Weights of a small mixture-of-experts language model, trained from scratch on English Wikipedia.
Experts: 256 experts in each of 11 layers, 64 SwiGLU neurons an expert, a sigmoid router.
Below are experts of layer 3 (counted from 0) of a mixture-of-experts language model. Rows are named router (the router's row for the expert) and show model dimensions 0-255. Each number is 500 + 40 x the weight over its row's rms, rounded and kept within 0 to 999. Numbers have three digits each.
After each expert's rows: a language model's description of what the expert responds to; "mostly gets" lists some tokens that are sent to it at least half of the time. This comes from a sample of Wikipedia text that the model never trained on.

# expert 43
router:539499496576472470458553536479461483500487492507486529499477449500520480519432531467460483476532505526389605508482494517550445424512493489528463503565484478467472459488491446459480521445478478492459528451451537581491482465481460471483508551472497520530497495518463454541489494484568545536505466546594451457508450565463514459568477502582430480404504426509496548545551568495526496505551523524569471435494488478533484468521398502549493540455521541485465465491466446505530440523508443472525492479538520526451498504510500545554556482508574515468583497522471411459498502549490518503495481599492567515466455501535495591537467562401508561424523487528484432446417499542533461468494503482490488481571460431515481524461526553506460523477522419540555468509500496553502552450508503
What it handles: Compound-word first parts. Noun or prefix pieces that start compounds or names, such as air, high, water, rail, Bar, Heath, th-igh, fl-oor.
mostly gets: " air", " high", " Bar", " High", " water", " ear"

# expert 55
router:499541467526555528455483499463420496444497414482532554519507474496506500461517485532461533471523474458460558499501475467536486539603454457526528482556478538465519513497507467509510458542489505434464557530564586502519516490503506462508504532442446508513536513575488441538423478447580433498538514484538516438460460535460549484502418521530486442488628464525493568589532591487421437470525550536529538502514567525541487496524511443629501546468526474549470496479544520529459499526427473527533467455462541512408515498497476541579496544495527542488571548506443476427494525573468484521416443506443505550416482529476465509515493493479523534454527512492503473497545546566525431489485500525526509484550494506547517525539540518475463557467483429479499507466518471469497544492457528
What it handles: Mid-name syllables am, z. Middle or final syllables in surnames and technical words, like Merri-am, Schwart-z, orthod-ont-ics, Tak-am-atsu, dim-ens-ion.
mostly gets: " Am", "sh", "″W", "am", "atives"

# expert 27
router:511526446527495467466534521479439521485447385496570501468514569529520500508522517512381470516486474472428522472515574477494401466548481581552542537525489469464535522478495418483523504485534468480425500485523509555427518434470496450444523467426514502479471483481535518554464539494537490500535471565592522479462478540420509499550469495468443499555633441528495534509503568573471398532598492534528486486475499491489471472506415497523585470468491453469547565463472505513497500491499483530514495485510503533447525512510537543548524540424545503535571522479538521526512515521499482543454488555453528500451515581501485482493528542511511500457493499529452440542423513494526486589524506558497509464542439478456477548503554526469487561507450456550495429556517503527534514532456474
What it handles: Single digits in numbers. Individual digits inside years, statistics, and superscripts such as the 2 in km^{2}, dates like 1962 and census years.
mostly gets: "0", "5", "8", "4", "3", "2"

# expert 56
router:570521517473535492481487485539463473520517517537547486596493548538473532493511456513428451544489451553398509518549468514510467543485503482499475580520532511518526530549479501478521496513491515491489463474519581460522540502517464530457519506499439499482496501512469501550501562493460519512520499539506512468485516529472531474485515479524482510465530503524474565502486533539417474512538476394566453399490476511485444463521455428551578521366530402517466543502504512555463473519471484547545505483460477536505594507585550573559474567414571454540558520544523516567572534523508487522504447589482518577473460488483503573539514493459551511444461517534482454475508545549552449516489434505502535422467482471503471504463565534482534502437506435528521525583473425462519541494474548
What it handles: Vowel pieces in names. Vowel-heavy subword pieces inside place and foreign names, such as Penns-yl-vania, Carib-be-an, Shinn-ec-ock, plus accented letters.
mostly gets: " e", "be", "è", "au"

# expert 52
router:535482474525529479415588487499505467549464475525536561508482491517454517531474534498444529483434478457446565529536548507500448482501474514539526533590563461505514584520490559491439491505507496448473527490515474480437516461558516420491422513544488521525445541512492498538491486491516492487526473530543537493533467488435491489536554512489509485493576440460482585577507578552491407468543457383541512456500560471537529492545446474594584502513518432475491491493529445534537519518465524488562531510503578499438541513534537521537448533486537549459547515539502517536491546489503484556449501573432501545491527519519509585590508521477460470433450472560500489522520509561530455478578438471526533488522500494548470561454576538462478518427500485514482467553504445478527576443493529
What it handles: Foreign name syllables. Middle syllables of foreign or unusual names and words, often in sports tables, such as Taj-ude-en, Jez-eb-els, K-e-koa, Kr-as-noyarsk.
mostly gets: "we", " ra", " Cur", " Re", " Bra", " Bur"

# expert 51
router:532549475502540520486528517522379486519505500460551474500483547562508530471489479428469561468483485507478518485489508528537419500511457489518529568517508459514531518447524499492510515518495494412462520510466564563557524456495512497500479567484494493527572516546506479474469560496507489511542446506473460447485444541494556512486473580487512479432624519498459519525490488547439498596559462507550461480505460549481527519466551430572567456459527495537536535500458443520514478553455483553545485499468581512462495455570430507596506518525512481474571501495493495439583540535485491510489482581456551574454519572513461505555424540472577524435539473500503455500485509533581490548579553496492485457562444481511480538479513562444453490437473475539529477477520421456517461446467468
What it handles: Plural noun endings. Plural and noun suffixes s, ers, ors, ations, ities ending nouns before commas or of, plus history in section headings.
mostly gets: "ors", "ities", "itions", "ians", "ments", "ations"

# expert 30
router:505510500548529494461571549461446509489497488530515468579462532541500453513496510496463484554513531566428580492477563520547437454493497493465571478519510449478529550432513483423524533442446504511498539453445502513521533492454478534428503503463500482572533510500481500518533494530550520481509483539606516488478520529480444466570535505544477544445510506527498548543436570496482476506553490443556470456471489474531469490541436441538548578453473475499498537492512467516543498516473520512589441474494535496441579430516515573491511489473598493467507514554508478509505549533465510534475501512528518574441502478475489525504485581447621514439505477513463420458507522513625503558430482553513481443519427457480526527510608554452488547506485509510559443498568432499521512477496485
What it handles: Initial capitals, U.S. Capital letters and abbreviation pieces, especially the .S in U.S., plus D, P, J, and RUS country codes in sports tables.
mostly gets: ".S", " Sup", " D", " Oct", " JP", " J"

# expert 40
router:538503510474532492423535489518451469464492497464537501562473460544556513542444489438446562500471427481477542553494416460520429574547482461514515459571540451462517507566479503516496500465461530488477474489484474485479483448492417488459498514472457583495495496543438509532452504486518506487478506556540474466447455550447531464637464510541492446440545422507480590507451524558465505490528452477487517525449491490570481412512433512553502540478488531455479573475452515575407469507473496490510527525511526537438485456543522546579480526485550480473585504516548471546532499493448520536487494513504511546453514543510501535519431549469526531422450473553469415483480528492528435520484495495541446486528424433481494497524518550461436553444471504472489476528515458542524523497582585
What it handles: Lowercase word-initial pieces. Lowercase first pieces of words split by the tokenizer, such as p, c, d, s, br, plus half in "and a half" and leg.
mostly gets: " p", " ab", " am", " im", " j", " br"

# expert 24
router:489460477510525464476573540504438463489488457462528526519453489493498453509459511431461565504485529554453550601490527497470511522522444510525558544497519444459491507465512537523521479490545538480516530457526526499506565432503512507489510491446514560479426538532512489512513513483491507503481522515470505437536487497499540522526463497498447459461574482487519544485498531539443494576504416467558488470527534524508486507507450464618567486476487517495537529443494468561462405520421476559507511514515528495464571471528573542448501541473545519456577529545523503493515546559471483559469454584459575633535561510518476506550488462455509493483418513420403409518513490581515454508457539497548460476515466450516509478478511545416443519449482490517542486630498445470526508469516506
What it handles: Consonant pieces mid-word. Single consonant pieces mid-word, especially r, m, h, often in names or foreign words, such as suff-r-age, Kop-r-ivnica, Br-istol.
mostly gets: "r", " Er", " Dr", "br", " dr", "err"

# expert 45
router:529529503502558509469592574529449539440535481450582488528472519511523496461464500478393522468504475533423527502493497528524462518526465503536511517500485471495565502490458507519535508437522548553465529445502492469560526429443513529442492535445455483490478520554475506561472497503510475462476518589517469458480487556473533506522503500525535451505554458454424505535511524550457509551539479486595524415506510575513465429543527490541569498471429469491472533488507496526487445464471511525497488512532507478417567451483542509500448557533621467412600545532488447496541519495466493514481514501471542539445552457499532583549479504463506532498434523501446457490435543531539518477546484500598434476586508436490518480482527589429468537466450529485496487538554450492546507448456506
What it handles: Ordinal suffixes and words. Ordinal endings th, rd, st and words first, second, third, as in 19th century, 7th District, first round.
mostly gets: " third", " second", " tw", "rd", " First", " Second"

# expert 47
router:478527448459570473459521515495445522482475477465534509563532485546478454518535439453470497534487463489433550531541479497518498507512513482512601562561522464449516552507447467392425524567488564482517488430515514486484501538483479458462469553515540501503491457486455465579471564523522461473502422595523472472448463498454539442555454550479489516490578466519402461543463529557443470493505531465576531464477534500500484463432425498565529512412484420497492457458478469520476438502495483489515520536513561521453523444490524529551516502518550479473569523529503470436554475513486519533556460493479499477428494500529494481524464541433509442514495468503505448429492558572539463562454485478473477427490432447468470528488577550504475540424483515571485433533554483511554513463533506
What it handles: Sports competition words. Sports competition terms such as Cup, League, Championships, medal, season and -up, plus stray l pieces in Yugoslavia and highlights.
mostly gets: " Cup", "ampionship", "-up", " Series", "up", " medal"

# expert 60
router:576476483535525523521504507494492527507527547452513515533439492587464480507539446454490560498478559486463492544490507475473420506530449555500553522526539481495564487505488454426559501490498520487488501490500547524491505519569503507476504556457546550475533462553560516554474487501532481537453489561523477533464470526477560485499538505523489423479561441494462548527516556547518537517537485540540520464489446514450500478524446418573627536415512480541453550465446551543510518475479514544554463484497563533434517526559482555557501559550593534467532510500547547512528525515483536566535477569470571522489506501568530550491492514469562472455486451535489515501410510538520506570544552544559509479617481465517468536493522599468522503419501479538542443579537403516509507472491490
What it handles: Middle syllables of names. Middle syllables of country, place and personal names, such as Camb-od-ia, Lithu-an-ia, S-oviet, Histor, often in military contexts.
mostly gets: "abor", "oviet", "men", " active", " Histor", "forman"

# expert 7
router:581521487574524503467493488530417477455470506524538513529485486441484481478487479447460503484538547468414472513527510535512521507536570478508549560539454472493524496491527492463497553471503525467461551453561501570445505513471501440444534504455459515514503468558491464529439557521460471459469474535559439515462493476470490515547479500496535470462567499481455543542522532464455500483566531458520554439443462473585414514532494457492497503418500443503561543435459511536489542531437467518545495499489536561529517523564519596572502531531560495485501451469555535582546517518474475554491500583478562475470454490490519527510487474434551492476492421447500508454460479587561457525455554468514443483530480413556468466458482516478500559439542505473542441534549376518537521548485434
What it handles: Verb past/participle endings. Verb-ending pieces like ed, ing, ated, ized closing past verbs, plus phrasal particles up, down, out after verbs.
mostly gets: "ized", "ered", "ired", "ised", "ified", "ined"

# expert 46
router:536528492500505498485520544472423554487462475495599517549488490502496481448454533430421453522461493495432479498537510502534499475529488481571597488484521431515487484530488556485507521504463579436498546460485515514463544498464440457430468532477487472523460518465472559526518546532564510477556476553578487428488515515507477455589508498515401506408506470520430547503485528517463453478560513479500489435482532508555452465482523479536490531526576505479476582501423493522496427474450454527531428498506520504483539512526460588548462539476581477466533481504467541495482568526458491522487488554521570552519437445511479543526508532455511518423406473538426439441461503529620491543525453510535536427520500497446512530514531553477492508490551422548554473484537535507508517459490479
What it handles: Capital word-initial pieces. Single capital letters or short capitalized pieces starting a name or word, often after a pipe, parenthesis or quote, such as B-iwi, F-eralpisalò, FG.
mostly gets: "J", " K", "An", "St", " N", " C"

# expert 62
router:566531491512490496435521493509422553490434463489555585525489454512531444491450530506476562481447442488424525546495493535480474417462482487466512508529499458482521506477492487517545456531435568485442481447500539530422473479523481472448481522463449533482557538543488545477450439445519464498470479515563536483484445555498502446505531467524531465448542425480472538575483563525417544502499469498517494462550598524551424504465441457609562525444498524491470490458500503485469465475501506504561480539527525562426561486528546499495494559510558506477591514538564463470548517533500488564465461475537515484488496526478500499581467468501557515456487493512478459500434546553563459540508424520555439500546488473532533542582454541470421574453504493497535410528454458486493522471473513
What it handles: M-word fragments. Pieces containing m, especially word-initial m after a hyphen as in two-minute, plus hem, Sm, Mag and Bur-m-ese.
mostly gets: "hem", "-m", " Sm", "m", " sm", " Mag"

# expert 61
router:523477490496545455416499469545530555468516490506495567449474495518436514487478479450453504475461477466438488532531546467493526530552481531478464492537485467474567515517537575455570499508526422417436518502475550474489563429563501426480486523494494523437509502550497508517489529525519486507518509587522439475384431435490508515544531531510456519461531399537487494554520522502473503465586542430555506431481539500506516419524455442537487544465547489539510509474539481474446554491464497479500511472489505532427478483506507553551503495458565558491528471535504462506509506488461497560509433552475556568471501554516529565480444498384542553429550401488450416487526557556526447535484473533483460470528451409509504536542525538454474530483465483512455483520490480524504567439464501
What it handles: Adjective suffix al/ol. Adjective-forming pieces like al, ol, ian, olic in words such as Catholic, Mughal, algal, Italian, British, Christian.
mostly gets: "olic", " Christian", " Cal", "al", " British", " Mal"

# expert 5
router:542485501547536453478566497513431486456510478512552513495474527446579476491509520427456496482518534488420464474535501533491458487524520493478537498575514467510535531493571491494436517493526563543459524427568522517471546467529475439454521553491430518535516448524537478566419546506504455445536479473543453541476507516512442526569485516517484471501537493480474569567506574487477489549571527455488509465508517502577400557572498480532508507464515438483521521489500492536501552532421489501558476503504570546523495448523508560533483557494552506483524441460519533540572517544458433570462493593489567485453461514494529539467466461407530477464468472490476504416469483599586468540486532467534454466535514483515488451482477496504471548392559457478502477533566419507514520556550482
What it handles: Past-tense verb endings. Verb suffixes and whole past-tense verbs in biographies, often after he/was, such as -ed, -ing, built, won, born, took.
mostly gets: " built", " won", " held", " located", " took", " led"

# expert 34
router:540475516515540470448600492505504518512472493506553540491449460514470469522470453431431492478482518488369550536486510521503421552485509474491545539551544451432518510464535577423480494491542543542433504410528575516489482490511462458508509519458467503502458490556514491503458552489537461530493453478520508506500467514508550522524556466601474456486525468540507555550577558538442469467510552497592478450486497514546443457438503476558592502472541471459502507467491557545557535496456513551541463495511547563532530451564493504473514524498558518474518478541505478549545569515496422562512463497498527571441498520540532501511545467533490528504482429484440464537462603537609442545505460488540443466557451473498481467502517528453476509466442456543561462467505477549528545484496502
What it handles: Prepositions after nouns/verbs. Prepositions and linking words after a noun or verb, chiefly of, with, from, by, as in awarded with, thousands of.
mostly gets: " of", " with", " from", " including", " like", " against"

# expert 29
router:490501487496539473434532525501476532520495392532496529519471482523537432488485522499444526513504499488496601472485542563494447479516504445486510508510563523496537485548523493461483493541550574453456551469466528561440466472476459432507490520469421538512457501505519494542496549554544482473535446533576487500469464465444457552523541542537491478431570446506509494546559558551483424547613526453549478485445546484574559486473464451558526492475575464525457592445435525542471490497442492509574519474485543550491517445499548535549482583438512476527526446508539547515495520529520494514473468552488506574420503419550470487520477484474561544484465490562486497485582555526555510510553474449544453534526463476450473548460544540486509490470419429490505538525532476519477447444498537
What it handles: Clause-starting pronouns, conjunctions. Conjunctions and subject pronouns opening a new clause after a comma or period, such as and, it, he, which, who, while.
mostly gets: " it", " They", " It", " they", " and", " who"

# expert 50
router:523535447486494458398546478514441476532444417487524549564463516547452459464495461522477463515468499554460584493566533519544413492529492522517538487525447442508504481459514480524526490509489507458443549532505518577440499558485429453473495498484390499517446540535478447543495580510475440497490447544587502530500467457481512499552504481606494446473525435506493563509499531534541496466628521464530504445442526487525516476491452448510503473446542517492524518462448517594484469489452479490571473576479538563460474479549549518523493532464530508493534507494554460515521498523534478542510474540484540542465533451476475507569508530456501582478454496569512439489523519495581445510532466477577476513513405446439503500421563519494529491399497477490517540492517519510511506453532490
What it handles: Conjunctions and articles. Coordinating conjunctions and indefinite articles, mainly and, or, but, a, an, joining items in lists and clauses.
mostly gets: " and", " but", " or", " &", " a", " et"

# expert 26
router:547523415552468411494464557509425494479449428489481528500457492542542461547515475460446506462514409503469493464526516493526435478498479472522518557535496547531505502539495510438494527451539511483511506436488536500497521507448493461492426585488462522468421517522512488567490471532488488499528468562603507437528479544472523494590506533543511495484619455549404532539523501486437478523561420518530443462511495494520459453487356481518498487468508492510465552506434536537565498522483454531517481545542524527450517467547526534483533486499577531511550457453500505538543516536447510496477467575511512520448484551512474524578464540478611491466453462528396431495448507498517437501546498563478518459529497481468445497458536551460488516430528453510529454559520496491500486485470473
What it handles: Digits in tables. Single digits and small numbers in table cells, scores and date ranges, plus well and such in as well as and such as.
mostly gets: " well", "12", "10", "13", "11", "14"

# expert 0
router:493533443534462483459564502532453512514519492419522569498465537593479461466519502513525554548490492498410580559526571495510486477515523478509529496560488435448569490531464509454527488532510585435459550413490518489483474483455466468431492549523470511535531463503498486514476552546463536478517487535501506466497477545506488557513524475472435482486528455477463596549433529550469474501591504476496446504442575492496515506550456442546465595444514472460510499502482503489428538520487538505525472508545583539486571529501466523488539490471550517467549438533510425462483570548481504494475508567491614544426486438498497523530471449466496474447467488515422465498507512536543464549496467498512570491522497429539452502431492481396470500488479452533557417528507469474440554508446514
What it handles: Word-final a, symbols. Word endings in a such as ma, ata, ia (magma, Microstigmata), plus +, $, £, % and LaTeX braces in numeric or formula text.
mostly gets: " +", " $", "illion", " water", "ma", "rea"

# expert 23
router:520505465564553458450586525521488460487486485434579566498468435537518498525471504491410495561535478458489515500486503551517467500481490539482569533508530514444533508511493491474496478479460545467432520491541433426556540482476432463439500497491476506480502484551508518540401507523518478523537422522538510466457464522503567450543491515539451442466585481560454504572530618550485434464525525432496476487552501477493391499475463435571513544480506482564515554483514588461493510550471505496534442486550535505502554504569542606506510522475569543498535513486486452489510506536493513489490439476522488506434500498513462482485556554490555549457406499491527468429510493534551474517488444527513461439564464474465471437492500480431475525478510504496534462584482483555525592465456511
What it handles: Symbols in codes/tables. Symbols and capitals inside acronyms, codes and tables, such as C++, Q&A, %, ==, and among and No.
mostly gets: "-P", " No", " among", " —", " Co", "%"

# expert 6
router:496489421475585459478531500462394466518473461423554570476462516494486449484460438502458502498453526473429586516540501531493460506566506463533528534486503524507546546443550485511487473540438458480424525463533446539535501494475517465470552526517459456472492498513507491564489483507556516491554460543477466484409450477481510545498479548562485489452491466491435528483459515521473443469551528473537512495492467433568489461482516433550523485521560470532480516485479536528436553449431507510488486498537570487431502513518514509550482555435546467551571512574500467477524541525446534585487419530524524562429461496470508545562498503457512512475470517552493525463501461471587429621512442508473503498556504450527494526519587584448448506450477454545575475502539476526557523490516525
What it handles: Determiners and possessives. Articles and possessive words after prepositions, such as the, a, his, their, its, and possessive 's after nouns (people's, Survivor's).
mostly gets: " his", " their", "'s", " its", " His", " the"

# expert 10
router:507530418465525512478530582532514511510527510475527592535475551530502443499553473517453544528492496496465556527546480559537473474543516549486513498522479505481553526528560483501504493497428548522470472421451518574511549455450515489468458481517521468528436534511462495552541484527503523499508455551519513512488492553484512473603471466531471523492487451497513544506504544528506500462554439540543474454492514498539497466490371471522503511497521448462432488475533485473515512496489525516514484532547512473463506489495520465596567541538513499490529472467555477550571538522448550513464456590494542549481489533539550525624498464410539576454486405534465444489477561462585498569516505494470408420497506429476490500493552590514503520467525455554586500510497404528542565427513479
What it handles: Latinate word-middle pieces. Middle pieces of Latinate verbs and nouns before -ed/-ion endings, such as em-erg-ed, em-iss-ions, subm-iss-ions, plus inter, national, table dividers.
mostly gets: " inter", "|---|---|---|---", " Inter", "epar", " national", "iss"

# expert 36
router:555506511509594470472533522533464460461520490499570574586487474515481514490478502509449506485493505451393533519544534476554472527549513477552554461551521500412556487521488544437519482491524535512482495452495525496510533447483433504447493558439514504511515510518509485518471559580475433499510464529512415468475437525487554537508474447518488491489556452540522541495439533555446467557537519422544514488453526515519508479482484509540518494483530483502436483508503508451473490478419442524510443540522478507491566452471495522486480529439526551464531525490497510501546488595463478517472451534515500587430477523492455502645493529446554537463448461472497472455414536561572507563566388494526496420575474482467479507447524568472504534500532501522467507607516451539521493456512524
What it handles: Spaces, slashes, dashes. Bare spaces before years after months or "in", plus slashes and en dashes between dates, scores and paired words, such as and/or.
mostly gets: "/", "–", " "

# expert 54
router:462516442525550544483551593484441476495501455473491557486530492545511485535475491443470510589549489567484529459549541512560452470520509540497598562537500533474480465429538472481463431474537515483389530453529495522468539482515482519502487506515536504525511513534474481499557488522547499520488477584537450463504446526440493543584477508487458507435522463530503496547471504523469472484521493481564434471522504472597457440538417441568541508492446494468478520456470433527446417480534476495541510470479570524475506509533521563490560551486522537447566469513487523515525531556496458559440423537471584582523525520499527518589437553449509525495460517521455444460450543489590487510475487514525513516539487469467491534541507496432444550459477497529515425556498401485546490547514497
What it handles: Letter t and Con- pieces. Mid-word t pieces and word starts such as Con, Cont, trans, Total, Coordinates, and the .S in U.S.
mostly gets: " Coordinates", " tit", ".S", " trans", " Cont", " Total"

# expert 20
router:560540502527577516484535510587449503439458469510503488544497463510510466495524565455447520557512570512495521528526513507496510454509503488525478552530503488459558516447516496507556458515453556460490548433500460505453546508435449491487501495480492518473484433537524510482483549472521436488530479554506466486459489572485477483572525452478499447434551500464532549588509549557441458527551517438530482461412515536604484458457459459518564498458534468505517499480444521492473449569464496562517460500529553557474486462527499552537521490527516547501549424484525538557537543528453541570516535566514578548449454540545468474514454456461534500466478475548508498422503498544649425543515476514441456467547513472510509499464565530500447457450469456508571458515492453432560503548522551
What it handles: Linking and auxiliary verbs. Forms of be, have and become after a subject pronoun or noun, as in there is, it was, has been.
mostly gets: " was", " is", " are", " were", " has", " been"

# expert 33
router:546481490567506521483562558500439534494457471491554532517494509529550450497444535426417439555494427546443487494525499527534515430536498470458549459510564470478521545454521528488536487515494510470450484481479548499449591510473443490453545488441502534509518548503505514509504485483517490530523493493513529418477459476507520443558537495540405510450552475522462520541527498499427467486506427432505558467480509486527444480491508488490511522481515455524518561463429493529497490574453507456550413521542547477483511517532446563523536539431598517487506539472496536495492538517470542509469461523498557562477458464546493487483484543441516538333483411588456427442446519526563477526495526509515476422577454523484490500471512581492429526487520446507528419530514474472507490439478498
What it handles: Capital word-initial letters. Single capital letters such as G, W, K, B, D starting a capitalized name or word split into pieces, as in Gate, Wildcroft, Bedford.
mostly gets: " G", " W", " K", " D", "-G", "Ch"

# expert 15
router:521522449538519445483503501494437504479453475575512487514492472511531441448490485429458403511546563502448440526494529525487467476543525504450526526547481484492516532483520460480547473519527480420464531448500512520425530486455525450389531531480514495452503496523519471543469563476466457475472475545524482515483487517435521519509476483531501467466546460473442549527504482527475472483559558448497440501472548511543439522535488425490535508439536476487521527455506559526487526525416476515530478455554528590487499490545485514534502532502531523442491472450557547538552477578491487505436464573495584526478496501491558542538438478438537491420470427484559481515446459575646508517480531465539434492488522479481512424470478519409496486396519525535512447577556411553523480527537487
What it handles: Past participle endings. Verb endings ed, ated, ized, ing, ible completing participles before by, to, that, as in expected, proposed, caused.
mostly gets: "ized", "ined", "ted", "ed", "duced", "osed"

# expert 35
router:488507530531471468448562573484434521437443453495556532538510582529455511517453454444445518492492495452406536468550531511551463438529458486489492500524463514451517501489512476529489529518535553459531511478487558473470515496500474527474503562422457521516548522536422503484520576513539464538434489526540534508481484504517537519526479544497451447484566413540490548556426540561515421579598472456488506473507520453493481488485478456599484509452494487570471569538510407526457515480446544529465478490542495496492500496508482480577559531459524503494479477484512460438501565531440542512491499533484494478501457486515494510571468541436579466422500489475452419494519537537585494500528527467546536376596511428492471489514492529460455477473482433498547498482500436475546528498494443
What it handles: Biography section nouns. Pieces of section-heading and topic nouns in biographies, such as Early life, Career history, education, music, cinema, and the n in Ignacio.
mostly gets: "areer", "atre", " education", "adem", "ography", "enior"

# expert 49
router:587523431438563443459520494536455522531455449513449591540502503452546457495479560496509528486455481476524478548532492509548482475457528522502517570534490469455526568493551456439491446466513539476479472424547519482475545507520466425481525554529506528472521439477449489498466496533507496528511519479557497519468453476484519476509527536597475450518556423498442549562462640567451460522533498533563459425480532465534512536515461491557589551508536480507461510493482445519510494494513477479516473497529552541444509428519504568507517508488523510479584472498448450483546545568521523599454496613509542531494514474510576499501472483515530502493504528546485503479498576582561509602508426516546465471527497473494528497545480537490469532462477458523565492552460449512510558452518444
What it handles: Name endings o, an. Final vowel pieces o, an, i ending proper names and place names, such as Partiz-an, Nintend-o, Tibet-an, Gruar-o.
mostly gets: " Bo", "van", " Man", "o", " Go", "apan"

# expert 57
router:494513505573490501439542604470462495533520442512543487556499498524515522497529486398471539527437489487445542507527475479530470513504431495505586535576512474541525496523488502492460440531425504468466509455481482523489520459498455466437506519495513492508501538469466462517525451522541452501547490520574473517524514466434521502567465541547536477434530452548429583568441550516459447454555483437553494446512512516514509444482426463584506467455522444531492472487477486487472477525491473591561451474559499506523509497541501543574519584473564543459556475490523531474561543473505525548468456543442512584469549520518497568512469527476518520449474475575502461489453491536546535505422468502553488514590452487472527527526496547444442492455463473520550433561528451616514483512514556
What it handles: Word-initial prefixes. Prefix pieces at word starts such as pre, trans, sub, sup, re, Pro, U, split from the rest of the word.
mostly gets: " pre", " trans", " Pre", " sup", " U", " Sub"

# expert 21
router:554517502485493496442512509543496548478499475518528538521477557468474531510540498436432534513479481545459522525504440449531444413475565494488475446452550442477480504526510560476493469413486489516417474445461531497438544495511466467432482562501493526531480488482487494532491457524605497480482540491478468474462505515502450484583517474516508517429561394498506565483455565497465448489539510472542456491543501518523468470488475455540469485444526516561536545494480495528503449571474494506505455495513527555446557502458527488565489532486561511440606473490589522455558542512485497594443479570502543603466549537529502526564480564484501487416518484479405467447522598536596520507509535436517511497523500419499505509440507515484496475475497439528512504526567462501537485435467436
What it handles: Month names and labels. Month names in dates, often in tables or after born, plus infobox words like Board member, Club summary, born.
mostly gets: " July", " November", " March", " February", " April", " May"

# expert 28
router:483472453473529444468514517513425504491503447527510487474529548539459427511408465471516459485547472488415496495571548503572457493494460490488505508588514491499453515576434565513525495474495434467390492420542509554495542436505426446482490568485490517497504515569477463536500476448493479508555478521454472517505505512506498511483450462531488438393592494487514529493481537521474460480579463502533459470504574519527468482476470465533486568432506517542490547511474492502482474497492469482475436487490499524535596475516569511568534566438541497512552505546533523475487500563424490551441496534477527470494506521523493496508484567533529512467469489575451408463514579512589533560450513472506514437554481427487467503487536543550431547474486429501487460478571441448496530448447536
What it handles: -ant and adjective suffixes. Word-final suffix pieces like -ant, -ical, -ific, -imate, such as guar-ant-ee, subst-ant-ially, Byz-ant-ium, Assist-ant, often in science or species text.
mostly gets: "pec", "ant", "ball", "imate", "alth", "reek"

# expert 1
router:541538490546487471507485529447441525555482476522602517543509502541477434514452563462377455491409445488478553485560504431480454523479470452539596529522592517493478510493529500449499556481420535475441523464460535519453503522509494481447472520460502514536482555445470521567501508473534485524479478516550436428484541530446569508536505502522490481427504497499515543494541538520465460460584451474519482396485540528579478500457506499564484511464518473528479571534433513502451516458433453463483445517479551565513542522502475568558558504466524467494513524520503512481472561541460553566463481526460551558439458469534465552537490521488497522439461499535494493456470561567548476546492428552530508481528441484460577561519506547482525513471559492530528482522558474556520535463442512
What it handles: Word-initial single letters. Single-letter or short lowercase word-start pieces after the or a, as in s-ize, l-ayers, b-rought, t-ick.
mostly gets: " s", " t", " n", " d", " l", " g"

# expert 59
router:505518472540525478448615511493467496473448465517493525581455514568496441437496520469442490491488455562485591549496537469509439478536571521484513540549534512490516551534476475554499434471484548448425567484541478484544498467504445501524523522442474503499514462477451492517489451511558458482531545561565505466397476583495519466597497503492530475467500423507436489559532541558539483438503469536552544409499525469489474471459412474568545520509499469471477544544436464484503441479500541523524482465528519472459531468536526507528527561536567520471530522516499532479577561517511474541481508553500565497501500526481487552601483566446560529429452398543495397462455542516535527516524482496534507475584470478489481487534536570474451560508497520503541478516527458489489527490489487
What it handles: Word-initial Ex/X pieces. Word-start pieces with x, y or ex, such as Ex, ex, X, Ph, Mex, Im, Sy, as in toxic, Eminem, Syrian.
mostly gets: " Ex", " ex", " Ph", " X", " Brit", " Mex"

# expert 32
router:486535457556502416498564554508475464471487479446484514513480481510512459457491549475412514536510486541494512532519499525493364510530484454498537523549468479530524523512480550492496515490466507510426520487541560566431502458517416463500502524443483510509492477555467497468526514524520446511529479535521472536459487583428455498556547513490481433469493516526441495513519528536460451468564494447564467472426439530457482461434498410522454506489552487538505540466527435507515525552470492548465497487508511545462463481481508611478544503440577489464548491473490519541515550583509519584463480499544537560457491523490482566519519510502542477438469466498478439478468610579631493545433512552526506467557465529504489420488601584484488483444475480505523452513543477475550500489509493
What it handles: Field separators and colons. Colons, semicolons, pipes and bullets after field names in infobox-style lists, plus list in Track listing headings.
mostly gets: ":", "):", " =", " •", " Succeeded", " /"

# expert 58
router:518582474473538429433529498497472501462492460540550583472507482556492479497457558411505470528545509500404599489523484504523445471594437448480500560526471530490477560500464493531515490489545506458465508493511519530425508476550421453455549508477534529495504454485453512551490529554507466527493442519555517498487479528442568506527501493478499484460589429494471530508506543525496450550604439453511464456532520461536498474486489454591595480532538499513486481483443469530520487461445511521498486509438522548518503444484536490529494512489483541537533465466491463493538541520472482571530472537508513561420489532484536537526486569442448505410507428515468467461483543517558467547444560553461536397543420510556496458553428495474478479440482456524555523524547469481539512512460561
What it handles: The -er piece. The piece er and related agent endings like -ers, -ster, -ger inside or ending words, such as Knick-er-bocker, Pe-er, Build-er, player.
mostly gets: "er", " player", "ger", " Super", "ster", "aster"

# expert 39
router:538560436541522462474447507532477521522513397487619515490452442449436515532487511488475548476457515455436536544559555522492423515508486553504486497611497463457521531460475533531561534480534459538459470470491517523455526495511482461444487500476504541449494461505506523557514435508573537557548483518556468486445466540444531481509563552481457437487592447536533484559551555514466516491538486491513479430435573516508482516504481504596511488460492513539452509531469476486513490471508562483463480553491576501453509475551524555522545562440587516493540477523498470486500543539429537546507509572416524536474511466505496526508456530456526531438472428521517489495454533504595491558507470505476483407605509487505436414544469494506536523426462514530551491510513482467515495479519472
What it handles: Inner syllables of names. Mid-word syllables like in, al, ar, ib, id inside proper names and technical terms, as in Namibia, Margin, Khalid, Trethowan.
mostly gets: " l", "gin", "imal", "mar", "in", "rab"